{"norm": "rmsnorm", "positions": "rope", "rope_base": 10000.0, "lr": 0.00619, "warmup_steps": 200, "decay_fraction": 0.719}
Below are experts of layer 3 (counted from 0) of a mixture-of-experts language model. Rows are named router (the router's row for the expert), gate (a neuron's input weights, with its number), up (a neuron's input weights, with its number), down (a neuron's output weights, with its number) and show model dimensions 0-47. Each number is 500 + 25 x the weight over its row's rms, rounded and kept within 0 to 999. Numbers have three digits each.
After each expert's rows: a language model's description of what the expert responds to; "comes after" lists some tokens at least twice as common just before its tokens as in all text. This comes from a sample of Wikipedia text that the model never trained on. Tokens count by the router's weight.

# expert 22
router:512467521472502545538449527534512534529488486482496494532502453495510451535487495487508518491463475488489475503510492554460462495498517515502475
gate0:480521504498484502495515502468528485486474529465527529514465511493496501518529486486541533475518518501499485506497532487497533463531501518471515
up0:525509519471452493476506491513524455521499502510494446455511506500496458474523491501516518445475494471496470509495485498498513469516523509469501
down0:540494501508482498467495504496548545489518520509491523486468509503544502511491526535522504532469511470463524469499471518508499508483501457418505
gate1:490509502477506481546506556467525510479498490522504473462479543509470514480519504499527464533470475475488506499508554511478475495488488511531497
up1:485474499492525513539446485471508487469524498510497505449484500515532510481519544518517477515485498441500544506518528482500474507486435526459511
down1:471454489501508495474447487524493491511533477517493486514531464550499508480481491516500500536452499490470540465510573492507490495487493535454510
gate2:517504503497513512520437497495519514523469488546495475463540497507484471472495491477489503499505518503477458530470503524460493470461499527509541
up2:504502524526473517463514495523508521489522490486496474485506522487477500457488505490494510460517528452543486475472474519507525472515489448471500
down2:517520497510536485506522466476483455491485498493518497451484542460471487493514546456491488522478486533512520518491490488495496521527451527503494
gate3:523454491478476498542487472489480489521553514497454469522483490470469491512471537505517516505509520499503457533481530514487465465526496504437470
up3:461493517516468486521499495509484457533537497486486573485472487482496475539502532508503504511514511495488473490454522486467495519519500491453500
down3:454558463502486468508497506508502581489477505499522505525496533475473505469472504451514511497535510544472475491500482513501502529447474500509559
gate4:491497559487539504563486527513517516523530484504516508493514487491476506527491478506494572520458521489506486525455463524489471517491508521517512
up4:506486543501570492572516522520511516524516494447509531514489514486485523504464466505478545497455505531470477496496494536481470483494515542534472
down4:516495442518475508475557447511500496495447532517504486499503505512497507529467501469528516478490522491485470452524497497512502482485481536494509
gate5:484509520474493515495519564518491521469517459489541541501508504479473508528549501502508525509483500479467500524481495484494490464478528477504527
up5:522490510533505489485538474489513486549472520512479474509503515522525493512495501467508502500520485506531453491473505533497510528526499516503517
down5:551484496523496462546534511519522526506535522505526550552511494505488525510478489510523525519480515475521499525496469525486506463495530504536504
Field names in infobox-style lists after a dash or line break, before a colon: Dates, Binomial name, Type, Location, Order.
comes after: "\n", "-", "|", "- D", "- R", "- C"

# expert 55
router:478473494484519529496493482462502530513517551495508505495513496567505504435531477508549479504534508486485520531553469505508518484498464541443468
gate1:497522505473546532535450532421513460492509497497496487490502489493498522489516530461474457512492527514517490501490518510495514443478512524464482
up1:515456542501482463483521513522476505528498489482532529532505487475515492515463463525475532518474483500480492469489518515517478546557506475518529
down1:493508498497461527509536508535479514496475565533525500456502531501484515518497462527558529488501501497521523515505475529498508513501521516508489
gate2:501510545558485466494464523511581513512485501503527544507505526524509519508541483454528511474487535479506530513545510502526471515497493486486529
up2:499528522479561528502521449493435459515533482517492488528494478454489499501445519526492465529500448536521476479482508480453517513527515497516506
down2:494512555506485495448526485482459501461518522518504499486443508527528541496473482537495495494500527472461496498492526509444531518493511507533477
gate3:484563484501519517484516532489448506467529527502518487490487552546527491444475506486487488498526522482437493512532485489506500507500544460532470
up3:500476454485497516477510534515465520457497492553489481508500470513553462498472502521496529532513510499545491508531520515502480480514543509502493
down3:533531470474499489510461491513539492508474477500464496475459478450470495459472498529515509494529508469506488508488482493484517524543465512517464
gate4:496503502505512509520477532523577483494504544498476476523483495509497547504541526434492486510530504487530527539533508499482509517508511522462528
up4:504505480476481497500537454477417512488503470508509501490516486476513474500461466549511515483482489499475481459457494483497461502488525475522469
down4:444548488519471532487483519505526515513492519491488496501459483496474540523546487454503507534473542525532515512511483522540442507531470543506562
gate5:484511487542498505493470491514496512489499529540510544491513489535515485508527458507500519454468468494487498534525478457507500487524518522509505
up5:491487464475501500495534495500521528460516487506496507510506531484461452489496613521474539522492487497490499468505524517533481499462502498515495
down5:496504514472527512497501513487458531520518500500495505496503518518487517531483456556459497492469463543502452506528507502494508536484549439454512
gate6:472489517495528519502523551495465490516510488473464490508543563505489539462471500481514514503469523482517489496492494496518534474476482471492498
up6:484474512498496537486553517484480537496502485478482558514536532529501503458502461464516506494459504461496485520504463485508542479459493474480458
down6:533491589506525506503511465550523506485464507490485526533486534480534513486540470507467504513460524471527509529496486505525522485476543530486504
Pieces right after a line break, slash, quote or prefix, such as n in unnecessary or day/night, M, S; also the word as.
comes after: "\n\n", "/", " \"", " (", " | \"", " un"

# expert 37
router:539535492543475534477499497501508514480503511494472507523469485477533501528493516489549491534484487482497530495520482454509502533508493527494519
gate0:503498514488465472480497513451488488465510518469508479502465493464527555465496495512496473497508466488464498508511516518512483469502496492452494
up0:525494497508473475477519496462513535482495513480502514499489496454530539449503485497525498506465457493468515494506491508493480479512496504476496
down0:512529493494517472484492516504560472495464474529470500529495476525512477486445491532495519507472454479491457476461478469486473479508505456502515
gate1:510513488496498537531410549519518508502524502534520449500493470540497529499499476497528479512528544513521478484486496502478494526488499533499541
up1:543498508532512551503438535512550523515493514509487485514510465539512496501509474517522510528553518519507508460491485483498478524477474554529567
down1:504492530501493507475510478502529502523481495447530549519511521516516478502500489487469523494514516516492502477521514454495477480489490524443502
gate2:518531540507526531486480531496496503471499509520536462499529474512465539506459501506513532557531470532512500517503506536484458484452495488514517
up2:505537512504489512495489508530490532503528547494506472487519441469468481489473520513516505534519471522510505499496526474526482470475531474511538
down2:501480514519510466501516524536493521437501513511495496508520486452500534500487501524480452531528454505451529502525528524477528473475554480477525
gate3:518494474503500491513530488489459502466525545490547481529494507484499497545510524509516490486497468497535502515507503506513502516489538522465524
up3:484483523512499538516480486520517482480493463520509529476518493491473530466506466491514498512505511525520490475498514489442527457548506496522483
down3:492496492521503481452505490521490513477492498526514495512470529502427557511495463545504518490490516482499533525469519498447503460561498496512489
gate4:439490499503517503498507466510482509465496482452465498511510505511506508514519527484508534480495507462486496581477486497507486504506494498461451
up4:476517455512522525477499499546494500512474489496455473487539503530494489510522519544564554501480481469504505522507467459495490490496520523504496
down4:550525481484545461536503522515500550494472476540524506467478478486519436505458500511461473508501485506505496482476522500474527484461496513532505
gate5:495505459523448469467526491462503495485513556509465488505489494523463491499483496507535459540512545479491509504503491514502470486497446502455525
up5:500473461533477485460519505475525513501505543492464478494494508501470491495502514550532473543518533503487510480495507504532463480497434516473553
down5:564474510498460476491499459509497517515419527485503500501468495457464512493557488477512541512497477494499486469484510499490487507509503478491500
Latin-prefix word starts such as dep, rep, exp, dem, Def, ef, and numbers in tables and sports scores.
comes after: ".", " | ", " ", "; ", " V", "–"

# expert 36
router:521495527515516490481482483461537518484449526450500484513491440536553495506477490529499457508521525530480497495520511543528473484531509508494521
gate0:482486534495521539439487514483500541525482529465480504510492540517531513510509518494465475504483482496497581512529521461503500473524542479516510
up0:519490477474476488426517506493485508529466495466516490487533520535534510491450519489488502501503526523493486484508485552493510453550475497518475
down0:438498510460451481517547490509507508521481499511483553526497507527506527514459507507511495524484459514507575539482551508483505531502516500486534
gate1:547500519489465445487426554492512529485508497495460514551505486490497507512502460485523506517511489506494466467533500526473484486538488518500502
up1:477506495493518555513549453527484484508493495502518488464501494493507489498479538509455519478489505500510501524451495480520512501441501514520493
down1:510491451484467504564481496529474517513502520514489448504540490476537515508518500470521502485524536517477491555544496513481505550525521476507484
gate2:517465509504521475510497529482503502436415537487539513554510542471531520503484487480488504506486500480497511493507511519522484510471522499488514
up2:537500498499496498524494464520460479502526446464484490483475504531477460507558520511474493500528479524472531492504470507463493438500510498513479
down2:474510507523461491483534475563538487499479527528513506528516520495520525487499509505551532485436548491516546483541509516531493496525490487530498
gate3:460514491554483530513504521498496507515484498472504514478479472479478500511466475505499482488506513551470512482497495450525464542592505475526506
up3:451520479552499526508495520525489518514468514465516533492474454515496475512481499505491471474529510533473514501506502466505476542574509470513515
down3:514535487521533464509513508522534475527505503531513475475497489421489506477480545483512518471466477481460500506512510476500509490428520503510524
gate4:484464549489533521477471460470536543499489482436494510525491495479539495451483524480556488478499518506508503462505491510527480476463528505486534
up4:496488528519515500496523495486511481476490533481496475490496458462497485478492526500499511455496510536512508484490503446524541484505532490478495
down4:509508502508506501513516535511488539534557495501477509501485497503495534521497498479518489517532464511493466501533500520495458473513469472489509
gate5:532504504521532468495503467504502516459481509520489496542518537529501462505490487484493524520489533486515547540504474519516504473483494508532469
up5:491504480553548519520491474512494519497487506497519496499508526505495502504527515470499503504449545514478499564505440536513499505499497490545493
down5:513512448523497489524526518477506507479510504430495507494505513430477459500499534510491488494490499546515536531535445482531507520531501516507516
Second pieces of names and words after a capital letter, especially S, such as Sue, Saves, sq, plus month names in release dates and Arabic letters.
comes after: " S", " | S", " D", " N", ", S", "S"

# expert 26
router:521497495516469477497551472465539516495495514520484477490482517488520532480484504532475493482515495508503545486505499532502520491508522476476468
gate0:485554476505491509508512528544506535515521510520514523527432504496521500528537500554492488552491523497486519490528515516469472506480511524476473
up0:526536490500509512483508478528520507490490486538504520531485513472502520455509499493480485540481500510510510504544499508496475528487514505498490
down0:518507515531479538512510509495492480500521471516514492485449557532519525468519502503487456512507534470549508528509458502507525497495539484502493
gate1:521551555496482490527512489539501517465498491497517477512557497507499502535505483477456479466489499466460508500461519480519490500510472426515506
up1:528527512503476507517538471517509479467503475467497495508516456506515510490459493517520478478517478503486520490492507500551491497506423474475485
down1:495460486550511491524478502547502536469493485507531516510483508449496445499508525441508504502539488459490541511475493505485493504573521456538478
gate2:488477517452521486505494534487509486526443492500563499514543550481468548510502491531507522480481489451437481486523518501512545494501527557518462
up2:493528455531485504492496496534504530523536511503444497482459459542559443501499506477517495520527521493532502503469504459469464481498508461458533
down2:504472473487489492503497484498486491491491468525547506529457443518470510495510518509500521527489508508533497533468508506484544449492469528515528
gate3:491463512502524500466478491502539546510550515518473514542505544515520501491503541496472523508508506443498485481494519460487487448531495514522505
up3:503497527519509519495492478541525555480559451495470456520536542512524504498496505487476475511525511487469494506491513478501464484515548523471471
down3:508489527506518542474484457532476465521490491563510525545530486485493491496516496522435525455491490522529464460498497472488490472483484484465519
gate4:489514560452552502475503510491469511473519476496492559512528513513485485530503483532503502495478503485496488516550493532486483496478481514514483
up4:506496463506473504534482530527483467525480534522529457527476495499507492517489474479481516517521500488531487535453535478486524471480498477484505
down4:465489470515465480525535521497516530467478454525456491503493500470536444483527526486478480460505489475495544517489450538539488504477534503517473
gate5:478480552488480525499474511533485507501508476540509518516514491515450469514518489514479525518475499516466500526464491540468517481523499504509496
up5:504484489492458516498513473509505492525527479523502506500520490487443488485498526509519480489479487486472521501478470541478544464533500520522489
down5:566553448511525446487507519492518484462489506487488484494512481502447490475499538488505497504492511535539499515512476507498492489528507532525480
The first digit 1 of years, dates and numbers, especially in table cells; also the ″E / ″W coordinate separators.
comes after: "| ", " in ", " | ", " (", ", ", " "

# expert 60
router:546509519507525494483457524512490508485464513531491513489488483471522453512477488504497510476454472461498496536495478504452523479478490503468453
gate3:508503495486505495508480539483474482493527530556499493484527492516506490485475440512536486479499503519514497538491496474461554534509485465459480
up3:492499491500498488490516445506534514501474468471486487521490492474509499516535590493488518508479492487447497476514501524517447471494526556524509
down3:497528507500473497542497474545447475478499517518551490483483517480522485480490487509481499523526524499487483512454508498507532502491469501508513
gate4:505425484508502482500498514494498509473524472476500510511490485506520492527515487525530476530471498500393509495521566462513462509559489468501540
up4:515465502506511495490451541471480513489530462512513482513508474502507478515525500505519477506487480489444505490509514483472491508550499457466497
down4:500503518511499497526507532525466477470462515480509459485455499439520561514509502477532514545524538513515485505516480492471522490440519504530485
gate5:496497536519490531533519479478483513492449528507495534526481505527493504533494535510499519502537522496518468476543511544486533505497511473493470
up5:529500517493534485494501524524491481473480519517481539507485469467530475515503509477461471481500477502517498501482497506468477461505463466487494
down5:497479531523498545514496508467489512475524477525506528516517473505478482515504506507510493537504502449489493484550482524513487521510480482454463
gate6:498517509521495488492469520498471518525486470485494488533554484505504444515517485478541483488453497486525508500492472540482469482508531495490489
up6:499536538498510506493492499509498522507487534483495475504549507511486477513500532439547517463495512505550499484529458503485526487478536503491480
down6:508480477478541487461482469530485480484518497578500505462515480466492526525495523527540481510493504462462472494490492511545536519497495503504509
gate7:491547513518487497503500497475504499492507507470524463492561515476463494475498437522478526489445512511501502493488507472506519521472544494497562
up7:486486489525488532501502494497492507554472481537487521488483498550513515523455568504513514515555499459502511520513490547517519497523497500503410
down7:478519491542443491494515496454474518543472528516519513489526486515497484503480480503489507551489477522522498539493499516520548495520521517519464
gate8:478457520526477527482508509444542551541524468494510529530513511464504478529466495533521505534543533516490481465524465547474484487468504489469510
up8:513477509498517505500490496500488506490525485562467548497506474467492505506494500504539481531475517512435482521508464530500485477480486513432485
down8:467470513529470524518538472511506522498508474500486540522489473507523475474533511496505505548469497494528552544505457539522511500525509497474505
Line breaks and paragraph breaks ending list items, table rows and sections, plus infobox field starts like Website, Kingdom: Animalia, Elevation.
comes after: " |", ".", ")", " |  |", "==", "==="

# expert 45
router:526457517512499493491501570467462510516469505472502521514510509519536488520450468509502469465546481498520515503472514521505503487469457503470528
gate0:492529550535491481513471534503480499509487489483502466504454503539497514500527493518502501497448508554522508499516538516525500513487517517506522
up0:510458508455534517468519521532487458475495537517484561499477503476513524489457497478509507498516498472484464495490475480490475460534507519530472
down0:505509485523499459517527520468508490534441521488519504527506503553518493484513498509473476465501478512483509526487465520524512518458476477504501
gate1:487533564477510501484510480455552526524520499486479517488471478498525526503520510477543524516501491502469490478488528477486492492494519560496570
up1:507416514473491523506492571497503471505490481517507492439490537471473507470457483492463490486522517526531472497507491525517496496498493481507419
down1:502441479503512479523471515528465523477527517495481483513505524485509469518498518521475472466504474464457544482467481535485499509557513495508488
gate2:502517474493509517494490479474516488500494486477482504536490536481522534528540487460493505504496491477565544537493504487519476494505497539457453
up2:505541466516518503491488532561478481521476486466497494557468466536491469504498481536462490527469496537522499489512491503473497516561504476531487
down2:457504517497530524464532524510454518504501497497473526499451523476524475479485474546515522503491486500493509443444521510540488474502489525502480
gate3:494471516491489490494521533486509526466508466513453556494505455543512483498481516521581489511553521496528513501541480507522511501487481517483449
up3:505528487503504514515489463532499493532510538467547453511478555450481539506517508486417521503474488499497485472478514478488510513512535492526573
down3:500481554566516522485507519484505484469480521528461483506547532524505510495511464497468496512523499496509522530515487543494474479504484492496491
gate4:505470526504508524513507532512492505511504546470508499531446475498505510526540516492527500520529524494487419472556518548509515503507489479512491
up4:477530531468478552515485490474527507487525452534493488495489519497462522462521533471515534535472536511483483518492504483506486518500538503533499
down4:504492495517482453540506495478495543529488487455474474513505502489510485466484477505464490459527474544510535508437479494567523521482496473493500
gate5:488509523517479538509541491509518533543493524470537508509519510492505485534520491480507511536554498485509489484501493539500493485482496523487493
up5:480530537492489503516517513559503520504494520515494527460483513527475545458481473516487519480484510544501502495546508503520494529489544492528547
down5:527537496507510465491534515497464532508486527510503513477489500447530482507446508490510518480472477512472480504449566499509517498484495479489501
Paragraph and line breaks ending a line or heading, and common English first names such as Michael, Peter, David, Mc.
comes after: ".", ")", "===", "==", " ===", " =="

# expert 29
router:496538515536489475522502490465542512484476455483519503511507484521433489492525459508471493498499495497499511562495498563532485492519493502433522
gate3:493485495495507481528524473531519526504492458511487535500504485476458530488498493520491497529490508538501467520498473503509467471535487499429470
up3:502482490543492487544476536507521554500550521540536526498546476496460457507477479535497528496480497551497448492472478488513470487506511462477508
down3:500526478508468455460514495537504479483521480502540523472489497542530519540481484513500484528477532476512451518510526473498503501499444506464492
gate4:523517519487464508521503508482489499478482502493497504491474478499486563493497419471485513512511506448542511529508499545509501484477499515549483
up4:464467516520524480485508519533504493546513504492509472505485514525513457510494574542524482472479525531474478470487519476492502495523499459442497
down4:492496523503528517515482544480514481512483474490485535488509527497491460523509478464511557511498500458491553502519469549509463525489473496490456
gate5:498506475526528473525486502474507499481496525501523459527508460529495509494479485505510503515478511514455499520469491508479499481565483483438469
up5:502492525498448536494507517539477466541516493501492475475510531506495510527509556522511521490500488519525488473503516492477547511429534487533527
down5:476485469475438522508517498524536485501477520497522471486516514529519451511509556506486501511508538465505485499545509530509522458518530517495499
gate6:541491477452494496529512482489526503557500479473516474482492517497502481485549478524472513519512487504485537545516480497550478492459493542429480
up6:527521485451487507529521479504541514538523507470534498489480516524499464487551482525470506494493490537468506525526496490541467485452506530449482
down6:485518514496506468484482517541499452457510490520486522521522497485485520491476529496479531473517519479477480465489504485484534479482467475468511
gate7:457437512497466470466467518527533507551509487531505507497516516488470499471483493520501484584558518460466489503488528529519489499519495498478494
up7:532548524493490527520509480488459467488533547483502485496498516538524517535512485471526525430480502515558496497513473465455510508472515499517477
down7:523480480471482533516494477496443494479476452532474474511480556527519530526503507459491474515514506491519512528476456525519527523505529479507487
gate8:506546543507530521537494491495505489508495474495506512455509500516469474504461478475500501451500546445502487503515521515520505486508511465466494
up8:469437472537478497499469474523485480516516536530487465560500534497549505504507547504525510534496497531505486499481510452498492521532491501486495
down8:497536502483525504505479475500531514484486527499500496533451528496503518471517499517503538511510534534475466499522509499528466484498471562472542
Leading digit 2 of years and numbers such as 2015 and 2023, plus CJK, Arabic or Tamil bytes and accented vowels like ı and ū.
comes after: "| ", " S", " P", " (", " K", "- "

# expert 19
router:511496476482441512477537525469481493454490440473470489527472499481508480518536473505473506555513502499489502513519534502504545510520490507511501
gate0:512491485502486563486504575527512517497505505505581494510486491481513505518501486510529502479478465514476468519465567519481452531538489515492454
up0:554468486449488530482489564508489498474471488467569507535489476488503512498529468498490515490481467510500465506473510542454485509552494496491469
down0:502496511507495502490511506476458503467502517509526480521520473469490538490545481510488549486461481519530458470523483487528546510468482545531505
gate1:503491539466504510486477481509456508503513506533503468543476484497521532516504484462474537487516530500473507497512528461521515514466510459486524
up1:516494541447471509511460511526495497491504495527524492545466467504498512529524471455487497516522510496475479489555504491454500488504520471522478
down1:458531518561477498505479478524500504533509479510514513505482486438517504506523518494486521527486473498540509494458511430525489528495526474526489
gate2:508491486501469484467499505485536516513469474501535513513516533481552490502527515446506508483480469525507467480504485468511420488501525480553493
up2:487507502464487510511486490510490554506479504498524499490502542467522499519534534416516515483492509540470470514524493486472455484482463478560494
down2:511517518533510511502478488529484413527491493497521500475493515489498510511474508501519478519501508500453550509476519533455505489492466479486493
gate3:498502483480530560499495530470493511499487470518544519529492511501484479528487493498505483561487523484474480482549456503465499486527481508515485
up3:486478523493488415506492492507516511498495532457460490503513506492513519469514492493491549447533491521519488515497516496520514486467524512502513
down3:489500494432445489509481526496499506483552496473517499511507473523487485522477479477530504500480490500509483551503512511500547483550481542478499
gate4:492475449485529481517500521477441547507507491493519507501491536483472511477496485521517490454514511585508481447524531492478496497500477473515511
up4:545538484485503515537521535475478507495527457456487528500503516484529509470499511542504483467488465526525480498511501495506514468520487489488479
down4:487484497498520506513495499491535461550480517475509500516539484496539523486485447536458502451449500477549492508450532506464508486511490458478489
gate5:493491499489448484499495518469525508483501512490504470511503516518491508493538501516480527540538540535514495492476484557482570482503483515487510
up5:503504516481433495517508492479514484474509523500498455502519505504472511499547507493488504533538531531536517526490453510485578496516455538500510
down5:561491509468537514472530478514483482446481523490490503489489494475492481446465501496517498527515525527534479519507522499490504451531527516531465
Word pieces inside wiki section headings and table headers, such as ==Cultural context, ==Commercial, Election results; also digits in list dates.
comes after: "\n\n", "\n", "==", "===", "- ", "In "

# expert 57
router:538490509536499530534514516460508505472492532556440519516494504462503530505478468497552548514512479531528503442515496460514462504502481523536479
gate3:482502484491476524506502544483496462477550510540508488484513512498482516494520492515478510547493529451508494474482489509465568480504474479492500
up3:488533532477518480479490475518471518548472488475504515511492462503471505495448468503547476447543471512535481538521511508521479497487490528489511
down3:472510495475534507485484522545491519465483513505459501495486475499507471479523484511526511504507506485529536528515519527555489528515455539535481
gate4:480517510446494511477465499492516473519545531523510485484516498486491522531542470492489524533531525515502476460508521504467516515513482552544551
up4:484495503543476499507508489513500507486510483485515509502457477547505488492457541514495470514499478467504517541491500503508519483457496485456454
down4:532480484481527491484536530514530490508517477515511536492493547475535521540501540471496538518501468510519480505528497489484496519560492479542494
gate5:531483506502491549502487494476472508512530522507473441436537443503462463502471501544497526547564520503511489468502502513490497502501519526513507
up5:481506505495497437499516493526525494477493506495523544535488560516526559514534494473510460471453502505514521555479506506494522490501505459477497
down5:542518486501481497522535488520493513530539540502470468477550452505504459507514527483467495512540513509519514516518503449481495482512525486506500
gate6:470527485491504520510466497493498490498551500523535492458501525491480545499496541486456499488475516469515474474499508533473517510514481483492477
up6:504473520486518453469487500525472499494483508500497538528503501513508473529480483533534481500548501490500478521455533490487489490453519514476507
down6:483496462495547537518444501536505495519512465492470481516479473496513553517529503510480531526463495505560520508450510539506505497528536490520507
gate7:552535515530493497473525485539500518474447520507459491520519487546498500540464488519464527503514505512501512544499533492504509494484528488501507
up7:429477482463513529519472503470521471529536510513545505511457483478463509488556501492525474484526514494500499486491486522500501511501473500500496
down7:528501532469448536497503475486468446487504466546500502525516460530484483475504503474482469537454508469553493517494489493482481498457510508492477
gate8:506530522466503519524470469503486510512504494519542540509500459507447499515526449533503465472495495477545483527490483547490522486497523511490517
up8:509518504472509514529478469496483529498505501535558532502508460494448509534531437537523518429497476492544487531493487519472500459502502490500510
down8:509522471462496506522483512487496489523464487530510453520505479470527518458511467540548545511516476506544565522484535448482502489493501526518527
Single digits and small numbers inside stats tables, scores and years, such as tennis 7–6, percentages, 1-8-45, plus American, California.
comes after: " | ", " ", "; ", ".", "1", "–"

# expert 62
router:489527475517500475472525436475517537494504449502500491500538514462536495469545533499472531468530542504476523524512462461507494463547494491489504
gate0:532546450502519435538457509476494524487518512520491504474501524509512494503512533470492519450456512519519512472490516521495535497466535522525502
up0:498475557469513565472505561507504478520486513478502482524472502518498521499502471529545450523520503489509500517490489503495492522546465475468481
down0:458457489483524461455495498499491497504460473506455494513506531543498478490497480506464540499501494497551514521495481473485522492511498538472475
gate1:436499539467501502537467520466513531506505515528519533526508477516528473500502486486513510518462504533494476545471487466479474512512509515491508
up1:442504531493514513503493521467532535535503492517501534513489502508556479454511496486529512502479515524482476515493492479525457487500527518513504
down1:518431494511520488503531507493449500478500493510476481524455513478514471509506507527515504519525490480458508496504511477477526441518570509510452
gate2:494463497481512486501523470482501470524556493512499457532511496514511515489499510477510496526477503476529513483484498492468535493497492509491532
up2:471480481512537462499507498500474538491517483479497485507537539492546494506530527470476515439459491516456517508523483484468493522507499529533523
down2:496515502504500517504487530549487513478460477566504492494487541488511538474506504525531508489497466457512494535568487513516492467500468497501499
gate3:476515475457489451515459443489436482524491492463477517491486463494475533523527501490484542513482511516500490518483467530518520496537516511471523
up3:477506441493475455487507483469448506502446474494505514474512509503489527505505533466491556506478544528469482489528505498497536493523490529503525
down3:509486458534491497490467468499503501530456540496461481487514476530484466529539489480492510524454487543545509511478489505486496511473476553516484
gate4:493518503536552513499545455515502508479500484521488529522555479485536535481554514512492509452484489504525540511496483482520473509548512513482480
up4:470514511502519463516516444520499528462478505507517480487508474503532497512510491532508496490478478484506531518490527516521472486535508482438481
down4:479503527481517535514510502532474514491492481513483533498517460489495517479522457514470452511506500502508535511478465539539491528546539490512490
gate5:484453511462515501531479468469522470468482484518500523568472495515491490494455454530468503515491487511513479508502518521490474506487462538490476
up5:495512514562466466491504482532527497471510488484459497483488480519492490510511485500515469523502484478508522550498481512518499497482510480470518
down5:480495543488537494490545514460492493489501497494502482530448469519475517475511526488499470484477469471506523505502541448509504509484453518507471
Bare spaces, compound hyphens such as Middle-earth and sad-eyed, and two-digit numbers in times, scores and tables.
comes after: ":", "–", " | ", ".", " ", "′"

# expert 42
router:465464503490481488506513470488504510513510500505476482490452470517511480504524485491555491546495487497473478489547501545502499487497487545498472
gate1:483560499539504482538498522556514511521481495489539524499506501511457495533489529548485507464479491492473494547467499495493490523494539440491500
up1:471454541492493517478511520472516457481531510528477553526503491498497532513470474501502486481521523502515492459545493500474511498521484494484484
down1:517464501476485475497505511469472459509482494497445505476460487478507510491545531481481529458499510518558534501534490496461515504510523541500478
gate2:562479494482426532470439494529504495481514480514541518479491485461487493488517456497492493502490476492507492492492502543506557518497516506495477
up2:535458509458452506434459505534514506509520482490478526484459493501514486499528493511479513526498521499487491498485495516502524516499498521548495
down2:519503507482507485494501497470539516543449528497499490505484496526522459512509481506523495505535537462483545527511472477535525505488498499459497
gate3:501483464506495532486500509505508494495504502480496440464509540511525479509541498538502508522485467499486556524499404510544538489480498507468454
up3:512499539506484477517520489523503479491509477505507472521491455482506516527481548476495500496501510544500439505496514470479477510527568492520556
down3:504518546517523500519508508473533487500521514491483508484471523477501509513457517494531446535504456528490497449510553530515494484466447497482564
gate4:486456490465454485437505467465445495515540493519503495489521489503495512471524493542486494527517578546555501504479467486510510521493477491487515
up4:510483473470433474461491453489514515454512497501485470497480500480510437497568490487536487566540516505516490492503478485521506497471481514485467
down4:552509549550532518502532498498499473487504538506484509514533506472498497511512488545476452504531495486506521494486509509495459454544496500480495
gate5:480484476506559492464462485528473497509492461480492488510508535467558497466472521465479518481487442562501526456496540483485476496515490500524531
up5:474476480521541504459493462511482515527472458479467487487512560477527493469493521479492518470472479541495534469502538466472467520497501503517527
down5:497545506489473487473473487472497503529488531483502537514488522529499484539505474525519498473554487472442496491507492531470494517461486508478478
gate6:479507487484449489474489535497518517520495461513506483530491501513482494488494482511484477538474504493515493498483522548515488522507521463477494
up6:531525526486537502528499486514476463473503542488510527478531506493490513535491504497526491438556510488514503486487484472515514510466495525513539
down6:508496529507485500520499498500473446483479484503585521525510545517506510506519505509473517476525476507505468469473531534514498478479491486471525
The word may in "X may refer to" disambiguation pages, plus modal can, short word pieces like un, hon, and score dashes.
comes after: " \"", " (", "-", "—", " '", "/"